Weights of a small mixture-of-experts language model, trained from scratch on English Wikipedia.
Experts: 64 experts in each of 8 layers, 2 picks a token, a softmax router.
Below are experts of layer 3 (counted from 0) of a mixture-of-experts language model. Rows are named gate (a neuron's input weights, with its number), up (a neuron's input weights, with its number) and show model dimensions 192-287. Each number is 500 + 25 x the weight over its row's rms, rounded and kept within 0 to 999. Numbers have three digits each.
Before each expert's rows: "comes after" lists some tokens at least twice as common just before its tokens as in all text. This comes from a sample of Wikipedia text that the model never trained on. Tokens count by the router's weight.

# expert 47
comes after: " the", " a", "|", " (", "-", " \""
gate0:516518518479502520537521421516464497501479464499492518501480484533516482504502492497464480476483497503494481487505498499514518482590495480487489517475549515448526510561540454508494501480504461491535477522523553456474513483510530526443501499510468508499543508507518501505491498473483506476
up0:471483520483529577491507552500476510544532539485469490518498497529500520520508529488519519456515562548521499453532477482502509535435514515464541483516501501524514484491496515515533524496495487544471481517500480509499484513489496484511498464487527547487510520504473491505509480500537488535

# expert 3
comes after: " as", " with", " is", "2", "|", " in"
gate0:471485457494505511520514515491491499505462469478481525506506559452480507456505499470491512471504438478481513527489482503499475504481550522491478536506503483470475478485499527514490490547490491517485487460497495524507495473471489506497472561503468518521515510520521512554469493495498520502
up0:509497447461506514494528533510493515507477498495524530491534559467484506486520532498530481458491524484517512484459474523514497491486527465470476509520548483474474474486528506514487516527504504491506531498481525523513516436477531490538482527512484514471485472505511473539467495488483513536

# expert 63
comes after: " ", " of", " the", " in", "–", " during"
gate0:489505557546466510503538507514514563500493517485522521500509482540518505473523466488485486471505492523553477535549446528496473538527490524513490518527513518499485488518539524511512474489483513530515521493503471498473502533517463485544477476458467554487514464489514470491474549505520488511
up0:521529472541536459541511469535527497462453519520461501510512548444508512461492477435557518574510492487468492532468465506450526505452525433516473493481533493527506489513512504508504520546514512509486517481513483519542505536521511517497484508476505507488540469497487495504529569518466470510

# expert 50
comes after: " |\n", "\n", " of", ")\n", " \"", "."
gate0:484528486512471525484501526479509490455539483460487486511508496522500503522504484451556544461525478505533487486471490488531523503514534516526483493491459533552545495483527494549491490510516456506461507532483526469511493485481502489487499489495507493447497464537501503520493494523467537487
up0:490495509488469503531488527529508535521522501492481521467525512479458506479478503466514502493468520479538520488503499492485535487500546485445519449511527476540504519506494523489543450548482443515494508509535483518518475482529529486534522500505506467528509487515509538554475504481473490483

# expert 11
comes after: " |", "|", ";", "\n", ":", "\n\n"
gate0:517544515518505468479482537487482480502470466482466526525462466531515554505486497506504546482495501505472466495521501518496471458449490536533454476564517512457480525558493473469524472506516507490489529474507492477515486485495487465524456511533490479495530493485468504502455541495462470479
up0:472534470505463508534538485471499494470488525492442496474499510526488502471510498493511507510543507506510509498489480532520501519507484498514480446527475538512492520531520492493494540459475484510493527472496497513484482474511515462460491484517497476510512532500506515477486525478466473533

# expert 43
comes after: "2", "1", " g", " le", "|", " to"
gate0:450522489502541502473486502498504514510503506486512480542507510510500503540521489495520516516504484525464531525509509530523531502480508456530499458497520487544518542525524510471528507481486528508497507499561521492518551506527512493515521550496532484506484494513514483517499459457522497474
up0:534501504505458496540494485488488502531504514517471530526520490470502485501463514477477518520474522470516494511543476477496494510489552472489478487513511451500454506518511478505503457474504494506501502482498509481496541507473510463444505471515455450489509493465498561468465478514508484464

# expert 53
comes after: " |", ";", " an", " a", "'s", " t"
gate0:473506505498536483455508478516492471469467500526514521515502517514539522519490567509507540483520485538490506523477464519502461494449515480468505470484538507519453505514554534476502513518506514465460485488505479520505488545528561542493521441583506509511501531488517469459498479462499480477
up0:482478533481478491537493514516502527481506504483501519499487456520497479521484512463480460516507446479495519481487509487489525521508495471500482489509468491508461539567559488483494499526508513479469499512503471497514520542535493497508507442535469467499494511479506470493553507514498486499

# expert 46
comes after: " ", "2", ",", " known", " (", " is"
gate0:474527519527473490497553489519497505514495522502474501499491493482488492512533485463508481503506515487465481477497465499523474518487497514498526498475487492513495503527482478487491512477486504462508531452513569473478506523540475548524522524554460510464525498518536567532520463492501479480
up0:492456537507481563500528475529529488511523513497475530496499523502513499493460536512541469517488516477506518478474442463458514527522490538517497524443524509472533589542494554468486485503538464474528526476513486508480500503502503488506524530536538518515503480503480534511526466475498518476

# expert 13
comes after: " ", "–", " d", " f", ":", " ex"
gate0:494524545447550529499489524502493494506512471507519484522479458462525489511489502485472509507495478498508486476547540470509515524494536540519446457512488455491435529467455506465514477500504511502548496460519505497495510455504470462540457478506505492492471491533498493460530488499522504536
up0:505495504489534537550506485477435476464519466509522501475502508521516510497524489477458446496519481469536497504526564514495487513546474474482521524517500481468500454498523554462518486503524516495515533463496513495544503482476492464537520502514488490544489509518491479500519478528472495519

# expert 38
comes after: ".\n\n", "==", ".", "\n\n", "==\n", " |\n\n"
gate0:507536509496506474526488534492489527499467528505513574530502477466523489457559498545494521471505496512521499514518470529551456516541530543482495453493505491508529489511502450502501490510534540508511495472510463526519462514488552476493501492524492500478512492489459499519528536521514493521
up0:499487509491538520497522529500513499473500454511486484511499514485511470529473561435513499469523497478461522474482500514465513501514471483547512479492531522512484490494500570537485456509476507511496492500490495487498444493483494496504541473471499522553499516485485491553509448490479523515

# expert 22
comes after: " at", "\n", " in", " Al", " is", " |\n"
gate0:491517459530504481473510513536483500460494509470498493473521461497538521476466471517500498484519483495429512541535485519486446511461462524500484476525488498482485480496446478520489485465443506523501470480490528453498465458507535464551459497477508481521534492511440494477485521545474491533
up0:531554502489515512463494524519537535487468514491514501471552477516533482503478476503494508471520467522445535557512469518458468513497465527493480472525493509496537450460483441464456486527463544517470473456513559509489539487487487460524428473518519531510521503509495501484506489494494488486

# expert 0
comes after: " ", "1", " b", "9", " (", "2"
gate0:480475503500500509490451523500518496479497485501483510501475477486471516534502480435475539511502480475479483532509477474480487517508470509473511468486488517498477494531521529501493527482540542515521526477506514522419464494529543486516500493510503535553458471504490506502502516498492499491
up0:478496511516444464501505544535487520482507479492468515425533486477492515453497479494474532521477469470500448530502463508522519529476491521492530513472527498484468483464531582493508508475498520508480533526530456460514492495455470502504537495461506494485483479481490461459489517483508525443

# expert 28
comes after: " the", " P", " C", " B", " of", " The"
gate0:461515478536514521524530519506504543484484484499475448548446534497514465528507505515474502475426514489505518478530512512456464506561506485477487498505505492475514457524508535482517494506521466512462509535512508480454520475497508497487497490473516523474493546537518446524516537500502522517
up0:451495510500508502530525502509497510501526465471449439524447542488507475515522468493493478476429517464494525522488548538497477506511474478492507543491476521481524476528508560482525479545479498528480496510514523496497523516474521519469531507494497478499504528516504471537512525513509526522

# expert 19
comes after: "1", "2", "0", "9", " ", "8"
gate0:482473476523489450482527535486480509497477488507453494460488545474526469522495489480451488466506517518480470527496456486492492492533477530488471482479473468451465476491513487549523556476535497482484479494485525521464461469496510498495522557522525475494498552513512508459518457502468513487
up0:523451556477497508532529509489500540520474493458459487493500451501522447522571493502494509494487511501496514485487525486453547548513506575466526518488496486500506506527486486521503485504455520480499486533530465498495484454457529492495501561498485481517515507531529496470480522514466500463

# expert 18
comes after: "0", "7", "5", "6", "2", "4"
gate0:517485518524518485474476528497547498500493508487517497490566494501494544481517478495448493471520556520455492519519445457510479503517489468452502494554491451485470459482468508502494550520531527475483494491524522488504502489529524497498533522498486476498514485506486529475517465520532529498
up0:521513531481450494539511467488446525496496503478507484518457496465509511512482524535506465505485490477524498502514532536483532478497511501536536539491460506563501524510527518497506478474495508490500482514477515488496493529525490511510482491502486544507504542547517509521466533462468504503

# expert 9
comes after: ",", ")", "s", "\"", " well", "i"
gate0:506473467486510473513510465498490465493518477476476500469454509524475472506492454513520500505539514530473499495478472488495490512534446503493530491504496510498497501489493473473491496514524502477540557498493544523435509453547492509497532518494533517536483504466511532468513501498499485514
up0:484534503484499530452509530481539527499531526512512497496520515474500473448466529524496504500490526498541499522511479492497533488474580466454508518495535458476545501514487505511536535502472425457505459513503485477536485514494499519521480503461455474450541540474484480488492525507541500478

# expert 49
comes after: " the", "1", "2", " The", "9", " a"
gate0:505499479506506505516497579482490531490506523488470487508521517537535522527499464504497481454520539445466504491491554521487493476497486493493487519536525514490504517517487485519506497484526516484533524493529486470511530469459485491513517535559487479545456519542477527492531537466508468497
up0:479506499537492542465484498547479518500504499498518509492492526478537507521525480505465498496505489501498520472461516499521531498502468482509500449518547528475451475475511491481529498510477474478524499485498497464549538480493543480446516464524520512497476494482527502491466471518487500467

# expert 8
comes after: "-", " ", "1", "I", "E", " I"
gate0:443449471466510515502458504479530480518469495497510528493510487490538498460523509486525484500452479530553469479527475539510483497512498512517533512482515464486518526541507487524503485462519475479527540478523538479488527505505455482488473540545544501498530516539539455497505546509536478452
up0:485489516489489539548502464505477502534496455466523481488500486481496470527501513493504502527497514519529496497533441448532507477523494494521534448539491476499522441507488515475510525495509490451489494458529526520474521504522501458517531470529472472490526499459515496514530508501454513515

# expert 32
comes after: ".", " (", " in", " for", " of", "\""
gate0:470518501466486510559509446455511539499524504529492501477517481532506513535543507488454488506473443458464492438540502511494529506495488510502470525495467525513506514501488488531478526523512516516474523463493496496471463525501501506481529512509498535514494475519526491460508482490487490510
up0:445504521460500512551530489531475530471494508498471511487513519487472529529539481482509499498478477473480484479526493454495463512548493517472509557527443506497521490496508549489527537516466481518482503501488505464505477475504489496518539514482525553492480526503515512550491483483541502462

# expert 61
comes after: " |\n", "|---|---|---|\n", "|---|---|---|---|---|---|\n", "|---|---|---|---|\n", "|---|---|---|---|---|\n", "|"
gate0:483496490489495510491517504492473476477522472455476519481522525488526482487497478526461483522510524521478485498465482501488478481498509516484506475465507479470475517524508521554495519468501458484489531525514535505507493463567512481519512515500498482554493506521490472462514513487493502448
up0:505483517504501490485466467502502510527505536544522473544487492543494520508466541493525521484505454463530512495517495520505556520505481463479513547522496542499501484483478443481528481524465527475511463490475518498480507548477472513461508483512526502445523460490524487504487483489506491523

# expert 31
comes after: " ", " a", "1", "–", " pre", " con"
gate0:462493488520486516463516497505490465439495515481519516568449504494523534454512512505444496503533456492479504533501501478503501507518505460519498488470487489485501529503479506511492510561504500532495474480543501501517497484464505508505526552510492483483518510500473517540529494550499465522
up0:529465480488493525492491451459475516486490501498518484514510468505499464525497465512476513482488512499506542546494512507501480476467454511436491477426508513481522488488488511498541471539507511502492498547463493489484517534488443493504495516500499466498462504500513482496490483542507470518

# expert 25
comes after: " |", ";", " a", ":", "-", " and"
gate0:513549460452497551472483497538509497486496478525498505504497486551481484525521490519512495553544528503510477534487492485533461489511475502491502496416492492484488508485518457502534499501477466476476514504499495528506477467524527497488498523498489513476475482499496504504495513513480472485
up0:523479511501542480481474478490476498496509512488501449530531529503481451473520472497501529528527480479540510505476461501513469471510485473505531451491533509487479493543502520524474521489492526503528476495526528471494456454500487480537467472477492480549500475531501504494526476468496434577

# expert 60
comes after: "0", "9", " ", "1", "8", "."
gate0:510519467526522495485521493502483474527544509480532487544475524479526540502504485553474473508524499477514523491508486498509514511493539499482555517490545491469520493539474505483518520511537507496489498512464525531531487479526490484500545528485528470452466522507506505464514533464482491466
up0:478525502502517492490518528506488474484560532485508487537464512486495532526503529531497526508498504500517486494523476514509504492509545514488519521520514472450521488527500494493496484521514504476487489526500504474461522511556555454482508497528528470465501533513528532503492526524558486479

# expert 7
comes after: " L", " ", ".", "L", "–", " ("
gate0:490522477512539485501511537486526513443512486535505519487491487516467517451522505513478549490539484489479473498489444518480505481484513535490494492493490458509441499515512496550517496492466525482539476492529433525507513510491505520545537552519519505472541519508518531433477549518527479505
up0:487504481541546481548502485542477510454499491560507539485516511530446501476513541551464509508520483531486489490522497514462495505485517526509476495502483409481470492507512510550526546516517463492517513493501464492491498497534516491546556503510494509506504520504492471429500547483520503484

# expert 42
comes after: "\n", "-", ")\n", " re", ";\n", " was"
gate0:478520530471501492491517488508463491529517544531505525498507492505479474523483501480484528458468446531503507477487450502527538498501454519521478484493477467487485484516464483505491493471501501533489476469484490503480512510437490509508466498537519531480486486455513489488500524520511517485
up0:518503517442469480535492501505514560462527519530479511514459526493522507484471484479475530482531488533477510481498524476514509537491494472497482498455485499518549477477489510518480497469540521523525459537472446498458516526520547518504488475536476477521525460504467465484468517538465524508

# expert 1
comes after: "==", " the", "|", "===", " and", ":"
gate0:514465497480489519493513441481477492519505462502540462497481484454504450522529516485529550512492502515531564496562495516488467538515524464501503491542483513500524497487491487541487484495517506470530517469513516510520501509522551446534460530523524490526516469481528487468528492538523491506
up0:484498493469471473531499537552529463570523510461502501501514480471486520476484503484485480457441489551474487499495511518497489530521525480519495494440503489531493542528532528514524552499440470564557492465518485463476525525505521500488473515506564516463464455493467516506468539541546490519

# expert 36
comes after: " the", ".", "a", ":", "-", "i"
gate0:486466506509532497493471516481479458509439511504519506496460484498508470462521488538534516523491508525472477544507564524479516472505504493440528515518518505488530439483505530490525498445516504482487504525474511468516557518506461490501477521498504500469504487489501473502505495506467448503
up0:499506514512521502481499518485495441501471464493512487528493495503519513492520470541506455505484498530437471502466485477459550492521493514521526510524499488500534423483516514494503506476511467485545483546466513455485468529467501526521499482502529510465472479486513509503513509541483480519

# expert 54
comes after: ",", ".", " that", " to", " he", "°"
gate0:495541491480480475535500484495516479466517548528536513485534514501488482488502447524510517491497493462464477485529472519512510514534463531533545483527516498487528495501468477511484526499532501493484497480500505502494537476507500460511505520497508481465452521535514533457520521495490480499
up0:508487471532517492496524508482529545515482531478527448492533483435552502495462477503530487512543525489511480502479519478522521505508536468484460470461500497549480528508494456522536508541446513530479495523510517482506523499512485506441500493503534512498503456499526503478539519463534499531

# expert 15
comes after: "1", " ", "9", "3", "0", "8"
gate0:484500465521500479507518508467478508491499415502486496486497521510511512490517497478492526477477512517509469491514492462527514542509551525513497525538516499523545541464516480545513462498543537510564476451495493506499522523531518486520496544504488527498483515507451471437467470492534503486
up0:510495503509488525491532571483527485490516460503478497521493520491485519491505513475533508485499460511473488504499502486521491543486537546560500507543471525516516507469493474515481467521513531507515480463495547560499552485536536510556459560494485506475477472509497456540476472474524529510

# expert 62
comes after: " (", " K", " \"", ",", " M", " B"
gate0:470521536497496538484512505502493439502492507519497529482496485500487471448509548535500534508500523479490527501515523528457553515467507506474511506467470509526496503527509532515486517511508500515551501503522477493478546529520455509513477545550444500526522479499509508473489486524495518488
up0:462518529531507499501467494528493469522492496523482539513490467471485497473457510464517528485480473517501499517495526510491429489482457487518515504485494492486511503534521476506521549499481470494522493555522503478487507490515488516508486502512444527514506518501489517494483541530487515488

# expert 51
comes after: "0", "8", "5", "9", "7", "3"
gate0:516499463494525473517539532557531524496485474500477517458513480514498462498501511534496497540468523509503495458499512445508513531517507525494504487482469497499526501492496501514491497479546491517533520483517531522490475484505454511498525508486490480535514541555545497510460491470477515512
up0:481477483495510501510461531517552518442466496524467519462531461507477434462521512525518515505507530487513482484539501458498474506487459501495498488512465493524504506493495503507492483504493506516497552496535498528483517514486474490522510526493454514545484450572506485473510487493492497508

# expert 37
comes after: " ", " (", "3", "6", "8", "4"
gate0:502463549526497460514513530499492523505492516523512529484442464494576499494520509475496482503484485495524469532511501531502498517494472520476469473493474460470450504510486503441488523487515515507508455513501500459472563510467494483530498509517486511491489514568492481522470509496517516512
up0:481453560532483516474525501505522511528476487508500504498424454505473539465475476492508476541487514519495511531468509490495544496543438464473482505518483491520490513428488505462469493514521525493491538499514487467502522496509516506565471484510515510473478528517496502507489530480488496499

# expert 4
comes after: "0", "3", "5", " in", "7", " on"
gate0:473504533480442505495526520473488541487519519491465517517506516494501483508538482565522512539494485543474505498466475528498503546462494517497489466517487474511514471511470516502459514475516521553519499477480537464477486518513482515507507537508526491481473555460496493505503500511511499481
up0:524511451501491515486538511503469478519497476516484504521506468473509505525522505559470493547459537519498462497461489483475534569466513488500482485513483456528510484459518505472444484510505486483521475454468499497490463510483505523482512512512468488500480518493479466463482486497494498515

# expert 55
comes after: ".", "\n", "3", "s", "5", "4"
gate0:485494523507513524486484501491477455498474548504539561541513503476502546484507462553493504540488447488509485478493440512488555516515479480510482478468481526482447497491516476489526460510526525470480484536545494554517492516487505491487492458486501450486497485504507488497515510486484524516
up0:524472501496477536539494516497537519507523502442512516496467495477505534495540497513512455474540488486476521510523527503497492541457504477499501483440513521458473499452525497518496496484518532509510476494535499474522526465500489531522543501476515516483524538540485493438485507507505498488

# expert 56
comes after: ",", " in", ":", " the", " January", " December"
gate0:478448553472452479531486496524546524500509452453524510488533489501516491477511480490498469476535490529482535455463504489499514530457466534484465478490496530493472450523449449508483482516516542538487498525536478505501492501492513541491501501520461538454529489519493506509464515511493511523
up0:480474508473424490524522495531510500529513453484527483477487505506494489482496475477513486493510499506462532465456495475479507555487479527473459460513509530482495454480477469543468494490495519540512496520513494509529507472483504550476508542498494536466525488517467500493475486513480517510